config = dict(
    num_hidden_layers=9,
    hidden_size=128,
    d_expert=32,
    d_shared_expert=0,
    router_score='sigmoid',
    routed_scale=2.5,
    balance_loss=0.00852,
    balance_bias=False,
    init_std_router=0.0185,
    beta2=0.95,
)
Below are experts of layer 5 (counted from 0) of a mixture-of-experts language model. Rows are named router (the router's row for the expert), gate (a neuron's input weights, with its number), up (a neuron's input weights, with its number), down (a neuron's output weights, with its number) and show model dimensions 0-127. Each number is 500 + 40 x the weight over its row's rms, rounded and kept within 0 to 999. Numbers have three digits each.
After each expert's rows: "comes before" lists some tokens at least twice as common just after its tokens as in all text; "mostly gets" lists some tokens that are sent to it at least half of the time. This comes from a sample of Wikipedia text that the model never trained on. Tokens count by the router's weight.

# expert 58
router:498558574531432485476501457466531423519525478492543447534527481500502526441502466515481536501448499499556530526536507507484506515521558517511430490498527510576494498420508501535497446492470513487518423482505480449524511484493526546521476474485503518497590561559414520487458451573549495450478477480607562536528499476505517547566512511448470455468639487474498511434593498471557516541469
gate0:533518466504537531492524425467449503533566517551388567480531506583503483469500573471499537535501515476553456512569529541466506450485465433463491536502476422463469466469523542479496483482448597545456439505498474499467478470441535539491533580489448432524437539508532485532523500454510447564503525493496513456453485529541479479460443531532568514487468524557478418534502440512452563530500
up0:543551487452532471510568525522465575451528528494484504521533563507569512545427526520532535562460536489513463453516427431533515524538496550518600531448529494526489592468456452517498499533519510485486520489428440470580536490479466554483477507478524470436489568472431518470501540580489536479487504482482464532491551491537439549503485495482529487555442476540545528565519542523614470508537
down0:519464512458572510537412462446469519537552430479534446463531452519510518516534547577455484530455415536419507480525529596537512487508507470434509465504472501503498480434489554522475488547484444516463536529475568532518512468458479529519451585504507463517516492509474524452532494470483466476472546474526556503524535465491519480513533507513403522517612547461448497464476455534509618500454
gate1:522530535494546407528464526458543419485481525446445543458556480507473509476596496456462487426483433541504501515457474432486540518490517459540466365415461487497564508496468433510485520467475559460476428511486446488488484550528563491503483523453444567510468515562454547581436446558514534447531503516471563487505486518471501533491534552507505504469537514495474508507529532552521489503497
up1:565504548426462510477563469480513434489549522575417493477563518495573507470396503495463508497480541523480450381500544456532516506501529509499531524490544492505458528536561491570483482514520552451470461563574526514521467505567528450471482536481488427452534531531443506519450534546537505406529421537509449527556547500531489493528505553466449546506546504513485490501508449479511551512459
down1:464473529473532458484476472460536521489508458505422485522476462406486460463499470502501536468508523454519492594474487619488469530499575524482525461563511506515467474459504564471515520450493472516516630502499522501456534489540503514591556511495489588540492470513490491371464482463488495517470533537502410474501531478410514479487430457502531540508473505486536464551538544474479448450480
comes before: ",", "–", ")", ".", " |", "),"
mostly gets: " 195", " 2010", " 2008", " 2012", " 2011", " 2013"

# expert 183
router:524557480552471482373455468522503489532487516470514401487529458517510503395420436441506514498491501448587541470530430516482460520462598542504524516543509529494481475462481473500572503437514472570533503484446528435471536557501548516558501473487460590505538503509523497499479442468487510470466501494497537511581559557508526556540503501505518458487502474470498506440572479495531448540479
gate0:511432485481535473510508538475499473481495539567533490523512531477556512452553523441526523558527459510507487470494515544411458458461524528423521475499501500453533554543542486536488500571496521632486463482508523513542533459516503485462513480493445496477489506531514522511477563505450515527494529497550435517543475563527559487510479475471428533545423470491587506647501590464447521426493
up0:492485571547479498547534475522550483424494516611504526456528501424512504558512493483518458438521540484561495432446417531555464491508551479504507528492490465526482505471497523518552468485473531505509450518475531537477527551477460396520463511547511552532535491532495540428486523505521473551578479547512558491448418521478485549428495595426482482505443458501508515525495531543554543594480
down0:576491513481542471475473545467533476477485439435447485474514480551499591508469572629451563510527465498430520501534546489513502608485485534504482461472470497551481508438533432508535515512499504516527495457505477598533503459480523554572487546422484557500465480504444508490608516529446521536508475482502471529463500536549540533478456567505580458512489463481535482501478433518522484482502
gate1:528524492534516498516482523562469578515448397528499477508525472472486501587451495512476532469433534495498465493537481495503556497536474479503517424559482551470453502479517536513465503469465528437478557511492479461487509543542429495508496580409508498549461490473570489485422547514537410518497448555495513432512498467400524573518581473480571472490545511535595557524485487527481524527540
up1:520474526492468504456532499441478560506563484427522523499592492504468510506486535511536526529489542443524474533526504422488441469505564448516485558479499576477603486492571457479507539461546483496522510404519522462484507459516452530550505496512472485509528513440497511410506536564386454443532483497508586475432474507489546518489393485491522519487457498451461455434492507498536505432485
down1:508546528632482505482514527512529530512447464444484517557546581510496566482531542481522565493431523471578473565470491471505491509494493492532460546573506453486503530486517517570463565498569533509523547536498513428486464470565476458508522458530476482493519503447448451470525589537424483471497418493497516499467503492540576521530477486472559474503493450412533486522447458512502410516455
comes before: " and", " the", " but", " a", " which", " including"
mostly gets: " and", " including", " or", " but", " &", " while"

# expert 76
router:498561593591502447409486454467536518532485509470472456483518466501485488512498520453547499521451583477520537553575465468474451476504532533548477488500471481541516518465492512539560557424502492464550422502492455401510480501533564544515493504526474566503559470481504459426427474495492433449467480528526564543517479470563463552494491503494492445522548450515493536463589446505515461526465
gate0:524436502532520546577515473545455535394487511532519472439503401456460486507533492554481479522529503518463546516500550511470453485553449531511508524491461487559531475525529494463558536431513508484532445478493506529380489472541527422558470529477462518503409512497474485495484500504472501450531539428459551542452421535457472513482499423531493539483580547530494465552528545431519553494535
up0:539563565496482444470479548534522440574431509501501520502549523475555591487530521473467476486551475514469494462535444518446482537536450462499588504502499471513532538458535468475515502512582543547488429535469500471418524509507525518482412493442495494497527491543621450504513489458527485545475509490534503555470564642538497484526457526521484524453509470481506540541478549478515484445545
down0:445491519487523534502554500470532536470551479441451487494496557556584531408478524537520589505497502425562475519514515523514469444462466491446509467526469574485456529567453549489479525542445428537519614528541501526522482561515437476509553536519560507552494450446421520422553458501486450494531505531486479476510511441556502492509539520521519422543487437549513475508488488544452490482480
gate1:471508494510546537531513549442497513518461528549519529541481587508493553567480515545514562454546494423540525520463490528514517480578468413469508517528468479491502520557505478541552519526504508561486444588545495482512480446542452473423420459482478458537533465483483500490505523529506392479486517489434519520537551546550580533553469534486529467584484483543546458510430473502527498542598
up1:533519452500556499516491536526434539612535463443433538538566512549517503560506495549480541553486500446540520516481477435495542486556452446512541511512564488495495446529559522497514520465494552557552520480448543501508490453530534438502436517455392459457470462425481526567528521456517463515532489460501502449493482554476501515472534486502518455478494446493567466478520362488500445518493
down1:531453489548571604525530503478503490493543491488528538538518501467582480538470500447567467466531588445492479473526476492490541477536463431432546498485422506528514572456496445550481510531494572528583470507537444504530470472510540549509458542433466517432486534540419548501552507521533483609480487501493501471464540504424521536475453509510506475485498587536493545480453559462504474490491
comes before: " of", ",", "==", ".", " and", " in"
mostly gets: "itions", " players", " works", " forces", "ances", " people"

# expert 174
router:485587614494515446540554530421481559552540511474515478502510510455486510467432442485530529494471486481486575499565447536478483509492544476503464490522550494558573419488498463465527435473505447532521440444488511472511545506550521527501511545488451534476559506531437497513467519555474478510445522484451602517548562562532436498469439502471521469459564458511434510492509434545517473520462
gate0:482515488518511476542487509513448514485493502499545526520575482535522448486455417566487512480535547546475518459474561414488502539499486419471516542546553506465552446415552451438560452513501551512414494528584458550468534450481466479498520499503537574553483514508526509507479481435455521432507554534487510507521500441489522492484586497567495555494529492465455505474509489523504584387450
up0:509502499519531526572526539515469512561435530490532501484502511453436575448519443562502465505585556473481583459438438461472544434514464466504443479462485540470458493502444496451564481515511582467495479465489446426465544505468492455499458489529424563446458467485535529555481441508442513539478554478479517455517444540511511483457519504466565458538445492534454485515497511557599520476519
down0:472574546479428523463536549547575498460505465523519496484504509463472523460558492568590493498512503483533520505495511523518498515580502542503601502522460498499528523497550509485487562471461546524528535491524482510493519510565416498503501549448472430438546451460437515514538538527554507529574535460489495555449497533503474433585410525483535555529458511527604545428540508496495448515532
gate1:514561548531515548472446488517424539522538513474458494513503507503521515538557482468464580461490505589541524552495479474556514547466491480502502499470486521535524471530428445409502440507529489486533458489477487520577482507512465528393499534569491506463563471504481487553483454490480521590400468414497510485451573502546477470537449492522505515426464527491470442531551459520522407528452
up1:549514475533428474461405513525538470426463403505449500489511445496528510476446550407543495496494487579437484457562490478523534497485509459530486571505482514487514406510554598505505574535516501477510487543428476516545492463460535512466514544481502521462536558461532442563468554453471489472547491531559502492541436522501532530534465480535521542517535553508453543538460549428517518529517
down1:470472449526538486496545473475534548560548531499481501515460478450480497404503563486598507569514490413549503536555540456525470558436505502435520502455452530504530495547470567510515519486465500439522484487483534442492559506493389562505499510476484497529517562497515487564447456440515569524515530555449502526472458522559499479541507579549486538450528563509464477555549511495532474577532
comes before: ":", ")", " (", " ft", "-", "+"
mostly gets: " ft", " lb", " UTC", " code", " Length", " sq"

# expert 80
router:486558598475376435443517521509491441524495486476483458512484516481493452453423458418477529446502547464547539512537426467467418480504556515537502496510524506520483524436529530457533507500494492518570443532487557403479485513567537529504499469546518610561531540483465472450411488518486507507487470502548516557555476499495460532516471518476530481506521429483447511455516503452540491484498
gate0:527536475449579486506517529494559595423481493492504578567526513506538486549565477517467514451537460476526430549512469560470523570531540467420506508480474515423506538471548432504493502450417477553505512485546496513464497438499446517548476498424557502547503519557542459511496473481455504532516523549515535467476504491498548521459509420431484519517552523497540506594411466510524543511542
up0:575555458528487573498527516538553499500473514495545510383523515506518434547494541476504470497430457486559438556550461481452540486497530450557562500510605492522476503521449510530459514498546437497514429522513529479498514478465420488445484546465445506479490435508478508552546548550490427538534477422510541466398517536503479482494469542510432574489514485481504515497539513503533449537451
down0:490502478485479478402530517543524557502542400483494472565498555458495475472588523453421558490503507518528506467536508431461439455529523487514461543507518533406404546463482471553525523480533490505564528487518458494492512529490507469538465458529534545531527442497502471458440556532490528472517507531465436530502495494485551580489478574492530504466467442521456486418505527469622477543505
gate1:508513464430491522456449484551496448500504480456476511547533535489436404421487541469532491454435480490491511434402515439473461466551542571543471495527480527524517529507512503488504406538504547494492453539527589555506485567557597438510527521469460444538536526452445478567446456478496504469540537502498508460527468461491535537509492526475512540440482550446470551427489478529479531508466
up1:538476419468549541436483566415518581526479480498504483486481474466500487515517458517439560483465493535513581523514535558526511541525504503441494472537540468515528450525519536556482517540512547553477536458487461571497617449490460608514515472496478527487537530461449475554502509545521518527503478468538552549477570498391533460502489523434457539558436432497548487539504478471516534488510
down1:498541482461451467522466491552550511520545453520402503469523516589447541539472557515485493494534495444483455534576496480474440497563479521568477517486473547486427510496496496487516566524542482449491509470560486462548408537521554496498509547534533476551495512513498433453509452412440525437561496511410511488527504434495460502463518504417522526580498491506466489485489464552586519549448
comes before: " he", " the", " was", " is", " it", " they"
mostly gets: " which", " when", " where", " that", " while", " However"

# expert 122
router:504584607477461399498528447504507457542564507476560449543550534474488503515505483510587564526422473416522518489524495516442445520497528512573472451501552486543462492458492459512508522490481519513538457468493443432539563486548593513603524512525464515459536514552448512500522495479478480473506474514506541516482523471531451516506465491451480473506529505485502487418519489539617489452494
gate0:462459481481457500409512518548465516469512421495480516462474547476494472488500500574452500491510478496449500478497507549520503625508473432414566526508523586517464534517508494557539450482524565488503511535465495499414480498522529435469470470552539478528585558465524467505462565460492454536495507424480512508536477512483554537479459458493445541520483555470566479504482559498402561498564
up0:439466502490510492527485535488547474459443527448447482509560520537494495569510591485463488467499500597532532490505518499471488481496445543527529564477540494492489451450541474492515483470534417492454585534496545486493518492500477484550427506474551472474444479479543503462459471514524570500559503553521466489532449593443483553534488429533526526525455576481533538574515586485499433422424
down0:458560497526526491606460526477485513480537500490499509419462523471510525519502466482557560521591452459420482472478522509563488560573448501524506428457530601480492485512519480564438527529524558428526444510524537542533484499589509449528468469400470531489510452488429476467576541465475443526469513516464530561505500448542465458480491515488513504517543513465511453489492488553542538496461
gate1:582504485530527567561423418431538491481506535498426525490497481477515560565483547424505489462463531577532495486542492501505486532558525527567454537486478514473492464490462497450535458508541554522516430526481490489561531452455437473517493529516472480462504503435477461507517476558471534549479465478492591423433471502443451468467474476507497529535442506453452521480416439501474450583517
up1:464450434569537529496559461504584515490454455530474589483484522454539422459495447489500478530513444428542501508533461477515490550508538453431547410526480497470487520461489493571545534431484441505528539525510490545417496484525498519459516473486444489401550499484520449513483592511507525486466483520448481513538461540496578547448513471509508511473507420457546475460541584535491525507494
down1:560515503486453488551459575556522470491500482496578480420421560438469498485443484494486479531476504536485454493512390457444446498518536575504485449500463450516542516527487566453500507515555492479480560482520495509573502467508541579479541473441527535539544540424522479486474446498499521479471496536453487522481417512521502516494505415544448431493487448437497567531419477506519458466550
comes before: " |", ".", "–", ",", "th", "%"
mostly gets: " 200", " 80", " 90", " 62", " 33", " 77"

# expert 28
router:564551652529446387495525492408540446506561528460509439512489474452493452469474499488499563514515554510506506529489472502488485510482529542499456455510510456610495514465457455485484525467543482559508470486511499419543493494531467550516511532502465551513540558503453497449481500536471471449465483503565503482560504514506462557497494489436537427518528495435458533489544453470540439537451
gate0:538475501499529473475523531419496555505454483472485553560489516522481467463560471530561512492470427522485484506461525557520536579526480521455525521478483480493491494467524521501481586490458456474506528450473476453506385481485447529579455488471532429479528485525500405571533426496463514451532431533523533541539496488562551560571547488522498452576505474540521532625466480514496505504523
up0:454510530502528442519471456501465525514492546463433391438580422472519473465555553545511493471532498519517434500537431511502436571554503562596482535491495563483463444519476573512514474516486503417535520497503424524502498517500545486515486483525462508493596425537447488542518497504454564517495499578471515510462486492455462487474465480455509516472559460557549549494533493479510556434511
down0:430462530454522480556556475505507439460509485462469557484490545553438512443467426485514473459515534468533479456569459493517492500538475469557477528478486523502536552564508445528494461470507471609528559514496544553436527442500503503476451585402493466542487466483468502575501550396578438504517470441457531548516538540471481483462464493519483523476525438517442480437513474532510498487491
gate1:542511504558419493517433529533582578485449521461504496558482543511489569535505495502533491476507482452545476476478525425541491464454458531501497481502471494494484503549495492487525520576536527438434505534507546509554548421437458525449467496538518476565547459529584562564507533484526474488564517465483528464518483588462559436479573545447550515506427453543536458536528518497483448459464
up1:417437543462521530473497526537533504578486491550556534522489457510498465466513513612486508470575510520499519498555456487546495469454570510463454497461429520483489419458571487513524553519511547483556479493509478466507483488425515517465546492569533460485501447425476559504461495470427536517468528515563573451532429502400494493470483533536487523446525509476495527462453526490409538510549
down1:541526520516472450466469511397541507502439483478462494517498487558517534526511528487534509473520514499509476576508459430547490580510518498593503448565497507501492494536587500580538544472550473489484430500460474556498460474521502503615471538521445498453522535575531488539485600512563504486489437465539427490479451548529511431514583470452496497455495517472546526470532563525520496533466
comes before: " |", ".", " was", " to", ",", " is"
mostly gets: " it", " him", " It", " them", "It", " now"

# expert 96
router:521558584589500482462566489477500501521514508411511462490500481457434469479510529457550506508440516471565565570562482513558444472553527533456472457538501533576484500430492538487564554421422514484533458464418488440499514481532534514522539531559482520504553539524507473436520510493501474457465499577503551523536482518539482525491525516524494436540538473508523546492602458526564506474502
gate0:499476495586438560569500543545521485451563486502507521563600575574440464516519552472502428465582528472502458473461447527512482503453518488529451512498502468475460537510515501484498479500518523475465531451426487503529559528521492525498523535513492401425422495554515449464554475473494527471543573490558466489528443435468533470454445504474502556526502497411530452494497568521480492496478
up0:494510463521571442505514516440557476496446477554580533421445517572482463546496490566510410457481477498459491546499458467534478534549493487470522486453520456483490526465490492466558514461478489611506499513573512507488445543445548495550459541505479485540563439526488543593474488512590479451457481509509543478475473488514518488435526479515537540566521512548547475579517420507455509554505
down0:500541583475561439570525501468478472538475519385478519430498472491457475517547626548527511565537486457533543450446529494516519501468548504444455490493513502517475462470531436462441526508469533511498446474514475472509491493502467502485494491468517530464486460562568501513447623542445519524515524481532488492429532508504505526567507570459500472576501481539550535562442521521553520444516
gate1:509434569531552526499538579542455491515448511510547555543516541433511512525487527486475505482488490450537571524554500503552450418484539487501523531497535454545509435535453497460466497482564463487451409517518467513518569489464503429448486555562558438468489453483491552597504540532478509577541449470510489521492521568502499521418466581481465569476427459511489477473507486489486462486480
up1:500484466541555512531456498450511550488497563513398499504552464462451520448579394487542553505457454451603553541466506479481454548489528534556462453506513571468553499447582528453539470536446459466459499442501527540492519473541435500530506475495507492500496538461473479501536489559456491541507447475454519480513476488486536506440515447462565472501502493475431494522513427522503569449429
down1:584536490498383544448544432515467482466445540547476572544504481446467525545525558439586473505467515549504489488409530511510554420479469519537456473492505519500450475538534504487539463445486509598507478526517485516460512545496520483479485474444487500488534485565529491437481478508520543466498488495496507525500474446529404534520454530412410472456523469537415502492468446501520524543504
comes before: ",", ".", " of", " and", " in", " were"
mostly gets: " members", "ians", "ets", "ants", "ators", "ments"

# expert 153
router:524590590497473374517518450451522488524542552465535441502514455426502501474481490418540594552493552463503526539516436509479468504513536530511489481535564532561515467448506462484520531458485487501541520493464448444537539524538485557517569522468483555506541562557493535445524475518502503454449457502546530492559515494509482565550479450447502439456544456514457533455561482488544460490477
gate0:553530501575532441450491507510483453492543441508549529463491527567536516479515483506521511475500408460465554471467494523580456466472545566552404514493514497503477530549496451520501536534515464445499382568516478495549534506487477561448548472504493546535485556497551412522520541527483426498483472502471569484484496507495553529448512441556466532497422560527453424527458546522534503481474
up0:509532483448513423493486460506481562467567481463473480557460504539495541547482500492488537520543457549472474496463527520454511505505496502532534551457469459521489457474533489531476505531465564530494494579458418553505493530432477444573449501575491562496575430497445474407569475440573504593447445527507475572484513449489527550543469544505512487558584494522526527483492463480521518559493
down0:496495484494516490499493494521533462502504513532500520444550459520492499508470426521501545486456486432507521456516487449492468525486538509462459486578493536486488538490494516511507436489542500517557545516505493584449460540531541380538490458501423472592468453443489565512522485554472475552580554623465522507531518527527508530465539558642475472460472482471509533460548472455481474462443
gate1:483555431488592471476475530514489437428492455504461484595506506448535530444493514482499469434412493526459514436493486454481477512495532565558496477511535536526558497526533621519478468465427513502512529506551454538517558534586549494507516552468492499485491545480499535577476491474428503465465547496465517494489471520495544489488436429508487558503534440454578527553554461499549466521504
up1:507524487469504592480450498439477488475458506480486514495535500554548521495493418465586544560570519483556543530478510509455521479528501511603524560538537477430419452489435510498539551506468513572436454532475503480488492532490498571542456584534532495515503401491492530543561497501560486525546465485485503516447479526500437535465516533457441469478534475570497545426476435533506476479479
down1:546410485526491503501448511480545543533545556518523507482411474495513543584458482586488527445479544565549609465435450475451500470497537412484509439488512516483522485487491492438508494513471531461541499465461466461505459495567473576468467508509481486496481521440523540558522512565485472577492468499492422529478477469543408515467494480424529524468532485487521415483456548462466504547487
comes before: " |", "The", ":", "In", ";", " Air"
mostly gets: " able", " DF", " used"

# expert 49
router:487600539545457469527481463501496524527479482476553400498522462502483507477470483468557539551460525513488523557563400488508440530514527532504498472527549466549506446430455455529465494485551455552584436488446495441580524493554527508532584538482440518531518503494474533452517478516558472483508466486529551549502512481463475525558471486452444401474534506460504519474479528472584448547510
gate0:412476478535518456546508537532546501507459527510495539568566504593501535490489493506540514592412473494545450446549517482494457498502473582495463524459439512495559485491471510475486468402589492502475513500477462433484466552524541491494518475594405526518555453475552527508543445525509532500489538450482467509541432539499442450497479467546457565538493511490514527476462497430467536509461
up0:494542559544516486515501512469477450486573539577520531505483486530517501559534519470522486595473512590461480503479512458580522557463521467438451565485524468526432501475447513500507443423542568573428404511463462425542488454524536511493451540508466459461450468539575540485477464548541422422518550463469497508501504483452474427494514514514462473497541546487520507529506514469538494493492
down0:540499520511519555470481490528569494468566527554476563454461484495510457550506496449511472427505470466470519403519550475489534433421494520458504493496530514467515521472553498488540379475464539472464447518483518486571542465452506514514488475466544518445518543502410474534488548564527564523541561514512535497485443473583529478532416470500526497478539452455449525523525502510540534566401
gate1:446543496494543535572536506556481472542515452461558481451425517446374520457520457473523506543461542502461461441477516512487486473472592478467490507487456501532465486556510452518445470489490489533525421565511503468490492438526569382418512498523457532499488503510513515430484499508478457488465491506454577547554491566502483515508473598516552457528497468537494472436443458497513532504479
up1:586496513485508553406461497524464507611506484489525505456482513498465457485448522552477517478517439517573532524548455492506463441507481544512518482555486536427493535487559502551529551466475511539540509516516578500450496526600550564522451477468545430502509504444456555577470548435461459510487477532551499471461490513455536503503555443569477579434562484496510512465564525495491507510491
down1:457524442535471470519499507466550561587434536527519558468518461478497515517446423408533561505469544567555478482537525497495546539498550495503488566434517553511554450461526532497557485532485591453467433507512458466525476454459471547492472569541462565435565512542497531496520497603474477501442483502521541537489497501489514501508464499473587527532531477425463495443499474473475459506460
comes before: " -", " |", "\n", " ", " –", " 3"
mostly gets: "\n ", " —", " -", " –", " Nominated", "\n   "

# expert 152
router:540588573540470404533511476480554486524518559462545461483502429429503482476453498430523571563504573474525540539542430515485478518493548534498504485520541494538485477459494485498518501451508484556545493502462485407532544525526491551522539515476497610509524567527498539450495484540479509464452455505577529531547503511508487561534487448433517437445552474521447546456557476480548462492465
gate0:525576490515482436465457497582494467520461470553513550463453501506362560485515500474457460432529473560583531498511481473506482521486474492513493515513513389518490465557489466547487501516544607554492472517477510477418479558494523558399511493531464499494490505532490475519493508482567533525458453484445486493545458451476478516493543450483507510561443450519532594485527484515438519518475
up0:490507534475522485547453545578497500527496513444479459552514511488482423443478486501429504536532494495444473509447464501469516503502459509455506502421490526543486474489510518469517584494547567566519476516421529423416467489463515482491463475510564489542471460490480482481461546467439578588440501481537441520545524514496516544417482455472535573553560538417475539461519529483479492436578
down0:449539449514580520510409493543570563516482511466475522596576525508483541562496488527464475446579479508506508573551482509533493550553482475533482496525528459539524497561510560503467554474450419594492548423444533536486515538521459482539489531512545555529508427519472542437484519437522480505520441530453548513502539525444504507553564521457495535529465452492539466509484500564482487483512
gate1:559474524458497475520435428470532518566542531466546468524408509490472472549518446538512553525408543501529482538493518437455529516483505490426495529529483419510528498552457503506427477488484502445524543518473498486505555539494435516454556442553521512488508553467480520516564501455517480507454520461483514492445432433521449552428502439459449462480450517508541555506466445576467555486414
up1:512460469526510544517454517452504440492510501581561553549499485532546530490504489559501507583534621464519533508440512469437487456485492493509530498574455511559552535508508502523612488528457502459477475559451490424480497566520458540507534502527523505519461482472475487515540527486460525453513477494493567433481489573497425501453569510533469461510422501476570504528457492470498470477384
down1:490469438535513521520486472492513527527505582464549467526480495452534490552525491469567505523568525468497528463513528416583538451447485471476533482470496458546440545485519503411487569526428544499505485493502435524525478447481522436530441508494466530478454512514544600524409567480458511472467444522447476507489542476567524475527479580464522512441483543556448452546433482549537479461528
comes before: " |", " the", ")", ";", ");", " known"
mostly gets: " however", " However", " again", " but", "ailable"

# expert 191
router:483598627555433388446490455462494487512499503484500471476552447487516466503482513447581522512501560505507502526539450526520481509499508515546492470517522485560523508456472458508511524443501513510524465492467482407567512491490526555506515510492486577520527519541499508425463486510473426471390485521532518513519536468552453542590479493433481463499564470519455530473557426498541470486457
gate0:569533548518516533529506488514479526520494503507484494517505468552532491547526504451560407450516512506517519543547452542509470488556471452543483435527541456543454519457489507487568507568502443573498436491444477587489522524564469497523533590475554521481463470475552523547520498502481548502575503517425527495491615437439525479465475532448453440532473532563516519519442457460504438448535
up0:519492567525484516493555437459425484493505614481487491478499525497465549481465467519523395512520550527453502427483474521506469453496539449509522478485503492527517465427565492403581457476455544542418482519482428527466543530512581537526507539445489491457509463511546562467490466504463539534493508500434521550483504495510525570536481537469518513542515485478475599555565542464568471504486
down0:533525527560462509516492526458508504506492486549501443537534553489514582454531549534498556563482526547449504555513455493578480535549471510500475535465445499520564504526455403464502494558492511570565541506458530461371497499561454508569497486516479523555492530551468496451473442551498511556465492436470494519458517452421452470530512505474498560485531521514483512411498587545498554508503
gate1:530536471513552523546440481554469562555444475447528488489587479471538487521545503505526438479543490493464559488504523631587517450492484535544554399470515464521466478543441485454512504557498560553471441479432485522490538522418516505447487511544516470487522494461532501494482529546485508550538485545508547446458535562482440503484477582506494532470492456499507410525459479551475454480491
up1:467519538506521534455533516533492455461517531545450457502468468494440471474458483578439518485504513526440549472547470529368476468531537497446459582510495573453512503568482551480513431511503470490445528418572499560503477547524488448461520509545502507480513565529512491459534435446545551492505556456518485575553457456470491540541537496487518449491515446422492485486448430471521555511512
down1:467565484519494487508397486514482536497543511463495448495502522410523470517474493452536513472531540560476511539516588534543571451470447548566510420549514534507451488483575513507520517486539516507449510602470476483541524564481471485506522505511484511540496500440450422573557498509505578505521520548534565505512434523541557522514529490482481596548451463471565515421522474538465505475480
comes before: ".", ",", " of", " in", "\n", " and"
mostly gets: " role", " site", " tournament", " community", " Museum", " program"

# expert 175
router:505596541529397491473453457531473463563522527478531446509513505456515511462455442412488501519489599413493521488529467529535474496500532542484509507523596487524533503434522483500520506452460518507541446497437516402536589513566523570521496507448539542496589521580482455451541534461540464483468489512510500557517531503517493533507486537501517488451556466518458535486546527529552493518450
gate0:494476512510525509438516547517500548456451527499446479467513498536535503459476525532560476583481446427530501494504576518507552575521484549521502519512508532532601466509415488457561505546457536466486455520565533466476425525503552544535479458462482524550494519460528589517510540444479493470435557478451517486465572489508469499454531456412559559421526481488437458569513533504496473525542
up0:547556470504459510483504531504500412484563472518576436493445536455452495543537512441462537509487502455431514491502446421519519482518493476581561501534589526516494539495518498529478510511530533531618508507472474480490577480583483514467499509484529510497454527508442466522516525549600511525524552461581488579427490578506528508522421450506440502464494500548494512556465478469521513545509
down0:534514499546486509540411555508493504460553415429462548556462483467520492533551453487490479547472523495473488554461507529513588472571504520472509487505561413577499485496562537515467521418467496501467543454503498445556518441513497484555539495460527494452524586521418439453545471493498501535561467554528492471524510477504557483511512539488527450531501513477470522515510475527438502485361
gate1:542548571478566441479454453511507417466530499469449554509519561511476540525496525537492494504493483486468485417511569488556535534452498515482416398499433538482442458547532505550492472448511463510575477466556451578417498517491524454488485498459515472521498537532443484513447462509430495496546543541516488529439538477495511484420465555490469521548543466513428524538449454470440521511481
up1:444550519480435491543505546521556478565448570519451545438510506501516556454472424541498520541447531459493425463525582489465482527515466545493538493530506531456447513544460429485496485478450471436500503592549466475447488516522523540465485526483579461490513485470464518467541489477425465511475420555423420570492518497571488547501536582488520499505477496541457458465495500510533544477452
down1:478545512528492509532508443503566545524459490479506492524484503474551474427502486506450537569474525509526430556499461506494502463513412496518551477450489502441501461519553457455452453401554500528491526492542404449528423470490511540500515493512519560484497462543501538424554563491480478529537416545563519537451492505488496461481549512495436457591491515444596515489535574443492544541495
comes before: " and", " which", " but", " who", " where", " a"
mostly gets: ",", "\",", ".,", ",\""

# expert 209
router:457601517514479397495524470450472476555514553497540431506480502518463495529479449443535539508472525475493544526563398505485472488544568503467506439534474453497533477432471466502496498475468467542573541529468441468485542489504504532580566519469474593500516506519450476452548490499471518509472519468463585533510512563514506566532474535418506394535507477517472492473559496462511441538510
gate0:529440408445489556520470465445502533446493489531492562472507479479463518509500412503544454490495506502470512552432416482500496586554594540485463466497485448568489497475406538496502489471450507513515547490543488448511483573455514512531483564539520490546499405491464502497499422539474506526466542506508501454582501473468512540495502555427559516584470498501455497452512517514502492591469
up0:535530457495497535488490436492559506494441457468497530536524423462424428519492436527458471570520538501567478450437520485564440555554514506460541495458512515508516491542474535544499561514494447501499509507444561477482510481447514573563444464521474512434424556495424520510479510538528555501455496484537444469545552591517528559538475532471510565566533513489482480469535477461531460569546
down0:407458530450502466402528480469466542528533527519587473485428515551530505485511514505465556538472517530523463512448426493525454492463536498527459564439440492503484456461499531491417465529504547486478469493497592492505545465541501462433499543446420535527463516488498551501582487509475558538483554481487504556507488554486551499466446412492545512514514454555458559493470465510570458450513
gate1:506598507570498499466456475480426510543480494497482485531469541494452495508549524492510474427513524473545536450521486452559503542539496474451521444517536451419565490434503523485436510515506518502507569433409512507596490531455439517546520541526495537444536474482464483465599517545454479496410532549487565492458522525517512483497491507520472532529567610535442528501519517500482563485470
up1:519536509496554496482378480499484451502454493483480480503459541522499544529445462455456404488536486479534531470587502484436529558502468526495583489487419448484483457482464414478575512491542474507581463525489474491525484489530570471508507543489445545493506486504529389471512501540560566526484551473438587509515472601533530538467507489428510515508465505504516490532461509492527489564492
down1:438496486467556484541622547552515500495484555506486506433495499492428469550413544564484532524526527497451551508504504517533485512499437469513532518466477553471474526500591503483493508547533485531481444582491533547437526462570494493529544545428518534499468460506400504538498558495507481512591490446515520492485531467470514421462428525505495488456460506560486446484537522485525499591551
comes before: " /", " 0", " (", "0", " 1", " Apps"
mostly gets: " /", "',", " scored", " –;", " Goals", " Apps"